From a checkpoint of a small mixture-of-experts model trained on Wikipedia.
Size: width 192, vocabulary 2048, 27.7M parameters.
Experts: 240 SwiGLU neurons an expert, a softmax router.
Training: 349M tokens, 2842 steps.
Below are experts of layer 5 (counted from 0) of a mixture-of-experts language model. Rows are named router (the router's row for the expert), down (a neuron's output weights, with its number) and show model dimensions 0-191. Each number is 128 + 24 x the weight over its row's rms, rounded and kept within 0 to 255. Numbers have three digits each.
After each expert's rows: a language model's description of what the expert responds to. This comes from a sample of Wikipedia text that the model never trained on.

# expert 0
router:154144130164135118107120143118133159161147103189148092105086145141088132109118137126129121147115144136125151109137146132124150125115172128159159121101118161132161144175134097149105118101114165111069120128152102120133120139114106173102102115113145114115128065128156148148129114113109124120086136180110091153107128166123108106133113115164135161080144168134134130126105132108126172100146171132108107137092132094133078151149156109121162143118092135135119128119148111152121130087107113125142152121095147109148116106127113161117142069089149106159161106098100174114143148126063105121
down2:147140109122102134114124120149129114168136114093115134115151202117162130097135073141136156100085116103111139121128078134094109130097116139089140117106099152104132112159124146131148121130141144075118162118124107094113129153119111148182153104111066104144137112151153125102095130137130114122142100116116119105139107151154155124116148117106108104136110141131134125149126142129137154169126122150152140141132121135108066109182099156139066168109101065165122129151168102104139165131158159144112182138157134113125126142078133125150135147095130109145157149106133171102127157129160152136
It responds to: Infobox field names

# expert 13
router:143158128122129149108107131171170150141174132165148121139090149107102080113138142137124144124122128107088121120170114080122162150135135101154127110098125166100153131148109109133094119085081140087101117138160095146105156102133115138128097149071145129119166073144153143177139125120140134096089138156145104131097119175112091106152103131124135173114168135133110110097105126074114162122143134151109128124137136122135115087113138090111122148109107127152140154144144112149117131087096085080144142127091130111162123126128100146116156112125178105146156122105124133084145132137097109100
down0:129131127111143121133125126119127123099112100120113113141097083113157091158087105121125178131132148131086091146122122138140086154161106110119122141113138136118097143109149105094128135113143135133137146102099130119167131137133175122100147120125100206112147143140114176142121110159146133121118110111116128124162105173121151148129125142114105148131129194134109146140087146126124117075108196102104132168115103132091096145129164118096129093151203164067130112131090133134114159130152125123122151126119110159133100120148108131092132085149106152179153120109173130103128113096123107145
It responds to: Pieces after N/n

# expert 7
router:173161139141111151095112120146161158144171109165152117084104138145089100102106148126138125157151139113130128118131117093131156132130124109145108116108107138112187123155097121121116095082087124068097131168168115109105150120116114164140096160134139130111159107135117149160128105099092164111102127146172100158112101173104102118126108142161114132128149145146113091123110143115080172117144146145110129149108133083143103146114163114117121140081099089148154126128132108181097135104107099095142136151111132110135108103122104156123127091115174121135140112110105165100159139144102088112
down0:129141122080173106172147137114147131086127166115130113120107166116139157155129139096135123116099133175181145120155082102116127165117138118169122125122138139099124087155120086127135152092124115181148138144154135139099099119142112149143113131117130106099154079151085134121142097151113098133087134144130128164156177157088166084098101127135158115144180138111116106113093144114138135134141108149134107146128137098124129116082146120114104102097119120118059166117138116157133106151168121118134134121121115128100158122094123118087126142099102167113156119109143163088134129098115165154
It responds to: Name pieces after capitals

# expert 3
router:143179104130133143095118134155138171154163125164156119097107153126082111122131135136124111146124129118106138095164116118145164153114143128157152115116128146135159135161113123139131124067067133100102145161140126151114145102119129150145115169088163106117168104128150129154117097084098168090090134146157101130111138146108082126123096146135096140114171163119113108093109113089122150118106122144122101142111114078123125158152152090121147168109128109142147143135151127147126127106097094113146143144119132103150108124120092168101160096125165120143157084119109161087148138148086072124
down0:126177129149130140108134133137102161118113136096145140138157190146088150164110118122115128098150147114152091128121140137080108161126129109135116165130154136137145151181096068103168151107145121131142096053132159126136107096160129128145116076128162103113114106094122129151146183096113149107145139121117133114144117112115120169164119145091135128167124132134135121143140099144109130110147152107134138173106139159102167174147127138151111167125123148102129125127113122171128126118115159099073090150132123110114149081125109129146154145154152160120125140089106155145099095137136072131
It responds to: Pieces after M/m

# expert 9
router:159120154128121153091111129145152146150181124176140113084091187131105098081121162120146126124116127114136142112154118110114140152114135112154134123104108172085146082160118134147116124092082127103087104154125128121100137128103113135117094154084133102102188132106135139141126131102095146103118143146123129143121108165124141090155108143126138145124159150132124134120130154095082148078120143140095094130122150118141111153149135114126150144058111105141164131114121129150109126100112107087148129110109148080139107110112107160087130091150157101173154076132090154124136144117094111105
down0:150137148104110114070130094126168139151114146123097119126149148114165088130145127075117164108082139124173119103162082096148135121151117105135098184091130096120112147148138115116146068155151140135154105175107149122122108079130149134134123152132118162122144157144129181107124143128128160118094121114101131153176098149096181126122132127127123075171117126098155120108113196110110134133113141140111135138149135112126100153132150123159130115127156112110137084124143112139125140114127084135154119091125092110124081087136098147105101157128124084115123136136122151153158110119139160101
It responds to: Math, symbols, word endings

# expert 1
router:174131134138113128093135128142168163164158110167146099090136124140075102081139147125133113152155142107108115117157131120143158142122134099154138143127126153137157094171104118138121113111117140114092137138138110111120134097142102150110078136095122120074150096097171153161071122101088148134117139138135113136100107157106137092132121147166086157095122184130115115112128138123130139101131129142105080139111146126142137156167145108121147182074099093156158124153151125143101151097122098097154154129123131106163115095146127138119125120146128124184145081116127150100138151105077113118
down0:135108086131136124141120163142140097144132155151168157143101133128089095090156095164141122172099116186139157148160091168154151150088108150146116166085088133146122126118094153125151161143117116121096155107160178165114137133126121108143141120132113155141080112151165122144104135090119126141163148108139136177149105099109113100119124145126092162112142136152139102127130127109095119132135115115114147103099093108099114113141142134143159120160123159110117174120125098093189120116113139101139104142138078118116070114068155135134106129141102113154143119130096138088153119118128144125
It responds to: Mid-word vowel-led pieces

# expert 15
router:135129157123116169081108120146143129165142115153143122075094147142097111111133132127133094106145156108128126104130105106104149139140134079142108135133106122087161135166114101123101106118111152091105096147149084115098141090113133167132101157113137129123128101120149147133115105138091131119090138143130086133107110158120098093136121129164107134124162148089139123109107157103093142125123148154101121138107153090137076124143136101141150146118116081136133150137123107164095134107117104107148139115115145097165124116079119171116133079128162126194152098100128168097141128119042121093
down2:116129124120126199089116126129107111159119135120107127108116119201092119155088143161123140123093124100124087084105120111106174117141130136142125136111140128147098159150096152101151148159112123083140093084149108111115126147110137151123089097124153100116143079111098142101094132120124150149172107111155124114145164107149092123137131109153112113137152163117120132142153133170124166140130122114133138093195146112114111131128194088129116103124117101144157173177117128092132147165155119102141154112108160125145184086100102145126095135114145127123122128123164124132120149150133130133
It responds to: Infobox and heading punctuation

# expert 8
router:144162144098110145071128131140152138160147119160144110076107148148113102091102142124130121121114142094118119121151116101124160135125143120150109147110109172109145109154136112128106099072101164101104128147167112117115137085119096148125091165110134107106151097138151154143122131095104150124106151158160093140083120159130104117140104135142092149116158157130095128098122121116112158098123159163113104144119179103160131126167159106139146135098106122133152151131121112156097124105104102104160151138100155101144110120106104146092155084155154142197166093138110150109129148112071115102
down0:090118094141146145145131132099119120080141096093128147121134101143181169118128145127121133124093134116094153103129142166098091122157179115142130152188170138139138093083167113115126119144069156087142165159141139113115139112132097129120117119169128126130139108117144118115140138115093112144124165129114112135160084157114103093162139113146103089133134142155142122126099159100122112133133132132136141091098111153136137112099128137139150124136121121101099147066134104121133169113143145124164075138119146146108113146064129119100129130150129175145086114135169165136161105142160078159
It responds to: Word-final inflection suffixes

# expert 18
router:165136151129111146069110144140164139142161115172171118098114158137094103097114143100168097139134156109136139085161121106144164146139123110158139138088102144114148129157104114172088109090082130120114115156130082152103147095113103164127114127107157097113145098144151148157140112113106146117115146154156101120099110155113085088161110126160140139128138130121104092103128160126104142102127131156100111138121151090165109123136181104123136144104123115161162125123140130141141120087097113109160118147097132111135115133120104156093157095131133133146179073124098151112130115122090104083
down0:118119127126114108182144126137090091106101115092149155121130116143116106136119121122126113137123130112172131167130156148090135153117127128110152114095173131135101108113087129124130113171122134100174163098123150145147070137120061109096141072129140153150155149160125135144138114124148112168141127106136132143126112147180158129117140134145139146146095153159092099101089138132178131143128117150124137121120106138136129109107146167161106112133129097132092159133125115107101136146142162117101116120119138139108063173098190115089120076135106097111105112123060091099137099146121143133
It responds to: Word-initial Latinate prefixes

# expert 11
router:163171130118113136106112124129157159153156129188138133109085149122114107111148129110166100144145152088115135100158112082156167126134144097148127151109107160102162120146094117155113110100094154084093123137154111116097144111117094142110091136131146133131142085122135127170085138119117125110086132157169112144102109138089119083143116126136123135112139149117090113100109160116113171109118141125116140144093155120122125116153182068131155148110134117183154126134139090174109128092086119084175144138112145102154115113126093127118139117123180121136169093121113137121148135127102112116
down0:112117125075148136079122111115101091159132102107150114115174073168099119156143151131161109107146139101102147165169110114128118154092128135116125123122115135123107098129120131086122135115130150129115087110135107131140124132128148105131135126128108146089177116165127134114131148084158161077149129168108118096146158099135101119071120114143094096186173149107116116173103119098115125131119134119077104178160164121116111119147125091140098154138103123101171148133120145143103093119124140130171091121077149155102133129146127097127147132118121178127128131137155092145153105101117116103
It responds to: Pieces after S

# expert 6
router:169135124106109126083098125151160154156168087146121113098096154131085106096130153123148137124145133085107123104144104103111175147139127131163126130116093152109172133151119103157112112081103135108111133139139074126103177116121104152124114163113111095107150123134132152150131112088100149122120152144166079145105108135135098119157100123129127145119188147133096125099128126125095154116129128158114114134146163098156132154131148119141158122052117105161144155136148127133098139097120113081148136117072143091142111133104108117100134118106151108179150097125126168115163139136095091120
down2:166124130170125093113114131116108128176150128161118121141130114092091135137154124163118135116112112126150112115086117131114129117163132099152118159137145100110115122138150129102114135103152154074141127105160113162095134119113159166144079078137133124161142135162136125141180173089083138134090116193145147118095153129170125085110150125160119104143112130087121104125122124125132135137106141173162136103113138154076101152129163085121122130127138120175131163120158140183139113127096109162141133152112127118160145125131102117128124052125099146129143177131141143137105126129110089115
It responds to: Headings and line breaks

# expert 2
router:139115171131101130099114126151152134148147113144155128059096148126116130080109127106120134135156158125096129118146114110118166126129153126140147140082100158100158115166132112122085120084079115098110142158164118141098138128125118156122107148102125127102131104165161162135108103116128151103102135156147095140097101150127082135115108143156132181118164149115121133125097135106089169103155139159099084139132134117157125128175165082112133129111113105152165147119130135148094124123137100078153143110076153115136122110104118143098167115127139116164141109138137175084137129115086081119
down0:123163119133137154147120150097109138140108115171168124144138119128164112177100149155184085131129155137131118155110174129124081132141123099136123092165114142084143150100123155071146135138135114151145139167115181144088149131156122104104095134152166136134112140179141101115093104170106155105111113145119148146122138124121088118130141121114178129149089123076100091130115110159163115149145140149104160112148074123096145128182151131105129142104121131133143122108122129101136111094113125121147111100162096104154110149143127160111127159161124128114150121111125122106094133081147074150
It responds to: Mid-word syllable pieces

# expert 23
router:175132148133120139095146116136141139138170082146143096095110136116088111111122146117133100114154151125123117088141115103167139133116157092155110124126111186108153134159098131147117115089089141106107103135168079136082164117086079152095116160119122116081147133133122147146101131111104149134108156148156107157108099146138099109154122117173134142113164131109100104100117112125110158085130139145120067127132155098155120139158156112124160128074099106156155133141132115163122133083092081110117127136092119133114122102115121141121128111115146089127130115116128181117153182132106108106
down0:134144119125111152117151140137119137141075143171163144132077173132109142123135162127123100138115150164082142110147111118151115165132151113123141116180098204100178110126088114078111097073175127154115120131105105170114156083164135174123132097115159141102144159146132135139109139111105159098152141098126100127128115103161139129166119112172146144137102145087095144134129129125144112146102149144104131118137057117114115094107121093117089145151111135113161159135134121129147146122167134131134117142149132115123127128107128105146134117154141092125083144150151124108114141137074115155
It responds to: Nationality and sport words

# expert 19
router:165149125108120169109128128134138142164157120168134123111093146121090104120147147141143113138130133131124143088143136114149172154159138099163136138078127177147140126163101122136137099101070140107103114155153093153085140128087106144127122133130141118095157103091141127155123119099106161133086158158161096146099081171114128115162086131137113160128139154129080107087098131111109144135149150142099114144117161088162119155151137066159123128110133115132154143156119156159114149089117101116173145134095142092156143110102107133118124113126155113162141141077135132124139136124097091093
down0:114089137083066099137127152091122139131109150105146147111137134119112129112105103164122134161123075137167142118152159117181106126127130147150123182115098162070128166110133163162121079136093113133154131120100111153110159092111114117134109138136123101122103134118136096133144167097093136115132156079106096135105124154094159085130140161103103103163118126127156110125158126128125120166124150123152121090134123149152139119092174107128129140109117112193146059121145148114104128145146106154168132141112096124133130173145165132093166132123131143131125124099115152146120146095113110116
It responds to: Pieces after C/c/H

# expert 16
router:150153137123109143082132139150159155142145108163150128089125154122106097108117142131140113121146154103103137110151144105109172141110143116130117135105096171113163119148115092118105120090079145087105109161150117117104164113099103153114092142113142115097177113127133152148123117088117137101112131156156087147114118149143114114137092123176112144113144163131089114084105136104078163095131138152078115131130162093136114127157146114139157165080110109177143144129152142165089131111118106104140141123110132100133149104075105150097156115138153131156153094116103128087144141127085093097
down0:107154060139136107128174086122135162128136131137154121145100138137184141141153170135170131100110130149113106171123144160110117127122125132128134123080110167182139135098139091094144125129110117100088132131131149137139156134073121073139147150132131134141139160138103136114096107070146142119121155116128099121139090178095144139121160125115143125145169138096123154135129136147134149130123124136100149139132121080105113073125088157135083152093161124157126158098139154134106166133131145142094156136104144079132143144157145110149132104147155132123135158123114100134098131142158103194
It responds to: Conjunctions and relative pronouns

# expert 14
router:143155139122134134084119121130163163173150125156142130081104160146098109102122145129144103117141158090130130107149134110145172157137142125154129137113103167120141124161108108138098108091099160098099126155151098118108137103097092160128084155121131107097178101128154148152120104089084132132091154157158091146102106163127109094141106145157123154121142151117090120102103131119096144086126154154096099127126148099147125130174152110161137147087113109156141146144140131178109139095113108085145131133117142108134096128095110147128168090117141113176147104117115135109141141128080095089
down0:071146122128086112156124168154124156141142143128165155139150097150122131116081138103147160147114112126119118102111103094153152140107120090122171137100143163142089097133097141118100135132125124114088065143170139115145084104121091141096181182143141141140097121143099112149108149101114136125110116123144156110135116121147098123161094163079120127093159123132112150116119143114158127119126133145094135103125080098135124120112103141142119116111126117121156140098130122161056173125145088167135102149113139096125155133103143131131113162130134148139124159101159087135109143132179093165
It responds to: Past verbs and numbers

# expert 17
router:173138136126119152114123137120138142154160120146126121078107133141110126097151148095111091124108129096119118108164113140154163164139118089131141123108088172125127147156126124150114137064117149100103114169146111149133147131113131150137126186129150130095198102111118143166120095129096118095114133180127104147089153137135096070129119126141130145112175136098117115117105130121107161096150129146121087111123113127106131112143155105111123150105117085140127172111181133117104124107122116077142137122137109102130100141106085135099163119114145082165138095104117147099139159135081099085
down0:111122123104135130101131104154141190105152139132150144118126139107127141097089115152152124164157120131125142137091176101125096124071129091146148102130101175151122166106111132095109081151142136174139203089121109144132109139106157153141154120150087125134126147120156088126139124168136130148085125144155126117097149141153139112101117116143098157152148124118128127122139127137166152114156099169119164137147142105121150126093116155120138151143109085095143115137105109134118101102157098190089121167149110133136167121082142161120162114122142114127110112104112125159150116169167127083
It responds to: English name endings

# expert 12
router:140119130136130147119112127153149113153132137127144113096127158109097123081132151117119120109138157085138140122162124134121161132166142130137119136101098192129159136153113103148116126096096163122067107134152095115125145154112098151128099146098136101095190091124164150160122146107080152132131100151168139134100101141130123082133124139127126157137167155115128123108118150131115169097125139177105099122082153127126101127160157121135160158111102111129149154174158129141117130123109067100170157128116159128152097114138131163129139126151150104157114086121105138082133159130069099095
down0:131175170151138136094083111160105122104103147154090113109139130173155114148144138117124124138152145109125118119137093131154128161095126117122118120167155102093106099109123088111113122109105108138152121150104116129150137102167126187157156153145116147126142101103151146085151133097097122120135160130116128128140117108117104101124156089108169100129142140162159145054118164144125111116129148172120131124146144119150136095131126098118091150135145100135147137139123104083141080129118138129119134104100141091148207191151137140149133136179108156155080118106171117146146119155114135121
It responds to: Adjective and noun suffixes

# expert 4
router:146158140138090160108098128134181154162182105139141151086133153127102101088123094130140099141111128133125118092133144101153144134149127128143112137090094137127136124146120132151104130088053162084104129136128109108112152141113121158119069143094120105090187097120137152151134090103108151089108114156124117125110109138111126122125096120163129132136160163116107115118121128109102152078133157139115087138131131109134122131183156101148140150059088113138133121117145127170097132113116095110176170119085137103153105130127129135121150118140153111142140092094115137139135141144102094107
down0:126106120143078106172159113165155134126176160147113126135145152138136167140133109117122178127120102095102150158099117104136118120085127129139102135139176122150118101152150131097090107135102130123129095083124126127117100138183146142132098140124123136073152115109083134078142111171092088155135107171144129088143129132132156149159130148127140126160135117129135176170141129125132160115135105164036133124162128132115111106090137118117124137130127112111108118132138128168136069103136135112092111141121126145128121113101151118142133156112126104168110103127146161154110099111178091103
It responds to: Accented foreign name pieces

# expert 22
router:142136145126134155094117125117133137135148104176140114110079132162102133092156155122133108129140146123112118110144144092120152145126183116135127127117118147102151121153111096158096110099123152120094098145154110126101142145101125169121114141118144100097169094133132131131096104081104148112084140180144097147103118175130114098161130144155105150115175134132100089095087149118104157114132150146103096149111157111139122151131169114145139124116117100148154133130165100155112121113092101099137149113105159093125139114104082150113151089113186082176165105116119163098130148117094102094
down0:123106141121153116110128141152135117153134136097131126126155115116172125123146145122122163132088079120099101145133173120171162149134099123109113142105131133107143105078139172149130100130111126140104113174116158050109169154136075073178145108138147168105115182117135166124163111098109124127132129181167151137130126126163131103122091117099133145146135137120144118132156139112114106073154142149147113107112126126102148124157101109128088093095126138153127144120115140147136161129149107130106172109118129144173087141126120116142123088127114150155113172152143096115129175121177132134
It responds to: Capital letters after breaks

# expert 20
router:173176107106116168115126109135142165154175100144166092111066170105110111116160177116167123125111155122116134119148100114118178136146132118134127141099091177123134112155109123131096111120119155092100106131153113134092127119092093161130123137132147118121141135099147177141119125112118144103115145141135112127105108123116107120114099139178125170111167167112112109088106136129126168091160146160113092145113125117141107132155149125129146148093117140170141150142161107124115151123121124084168128117107141094113112124094107140102140105117147122194124103123081150098137115135070096119
down0:127117130123138150156139120190161134146109160110135122106160122201120092094106128135131097144110118130141127177150133111136115098109083155119138121112098179133081117142114123139081108155135098121181172136116125081116095145133129082139120112126149114123110142113136113152166084141082130161115127152136162156088087140137126105133106140135133141127083103082124148108124119108172135120158138138147102146146150148106116109177065133175159135110129128138096140124099140149119096152140118112135114110166110097163134138131132128104108088132135180131104148134175120109129151139158115112
It responds to: Pieces after short stems

# expert 10
router:155156119143104117111124151147156160134163106160150139106122183115110091105137147092155119126117151124138140115144133107075172156170134107146154138111100162104124126141113110162120113106102161106119134127152130128086142136127117148129100159133147128101168110153105136172121107109128162098127152155131106141140111135108116081143102132127107165090126150127125106076118132124124154117105127154093126135128146089134130124125183120122142170106107111152146171146148092165094146125086121081163152105074128069140116135096116130096123101109133106164136080121115125077134162165086120139
down0:150111120120096137110143082143125128124171095125195104115150157114145123130120133146133115099099149180151170118088098134107161127125141122134116111114089129149102121104133097120129063101135121107121108141103142162129111139150191132156122126154128125105189117145106145139133156125121129161101143153131138143142139156137137113117105127103156154093096117124152147136138135122186153102083132167122113120130101120171146113090121139132118120131147108117123142093140081125111096146146145094135110136138104125150138116121118074095077107126079178143093145116104110117110187138096075111
It responds to: Word pieces after prefixes

# expert 5
router:141143140123125160087111139161154168138168110179135143125109130139103082114151142098141099152134142099108139115156114109092167171131147103142130130096098144112159117176107115151111127104095155088115124171125106149098148100108087148150110132156154140097214093131143156144120095092097140106107141162148118130113110147139135089155107114150125123116147161138095103094107134113100143095132141147110073146125167105139134135139140088128151130115105107159134154132142128155122125123110111093135132132097136097124101100114091152102144093104168126158155088106124142092142157122099099114
down2:118126111166130152126076123167125150117128167125118075102127089089163091157152112129136146136110146104137118149196122092135127126081141093094135109145151144103177118145096113104164137127127153108139159135117126145159158141101124160154134118147098106144173097141166154091123114114148138151147092119120129133130111118111073141093150154135148133181119144115136114130159132118096130102112135099109163133148148154103052135141110173116125124156097144144154145155081107132119128115144107119166113110135102159123157104139128140157136135137121132147149123100116110166150071101162099127
It responds to: Clause openers and newlines

# expert 21
router:155144148122101140071127117131153167177145092151138120080089152139107119087126133128127096129134157086121124089152126113117147141112130111132127141118101183121151135154128102137102114072090123094131122129169084141083145109114097176133102139118151097109157089123167170150142113097108128101104143140153100165126106140115133078149095144152114164117165147112105119108103140112105150084151167135095107137123163124135120140148119111122138134080085107134140151128141131174107114087108100109156115127103156101140119140100131126128156115145153131153148090131083146094146128121097119098
down2:091077160149135131144160187091135130142121099107155107147146112082099155135151100122111159142092145080136138111134130163122104147106140158130126120126088171125103186119084150146149138104112083095131106088141109139159119105148093158157122125103153136102106181145123144136181100139128111156108127131100190139074150081127124155108099149117153124174146139122155103174152120117103114135130127147122113119115155159120161113142114135099185114125121135112124121088128131163163115138114122127097120142100138129117141136118144119151126126095142120118105170146099160136117093150148125115
It responds to: -ther and digit pieces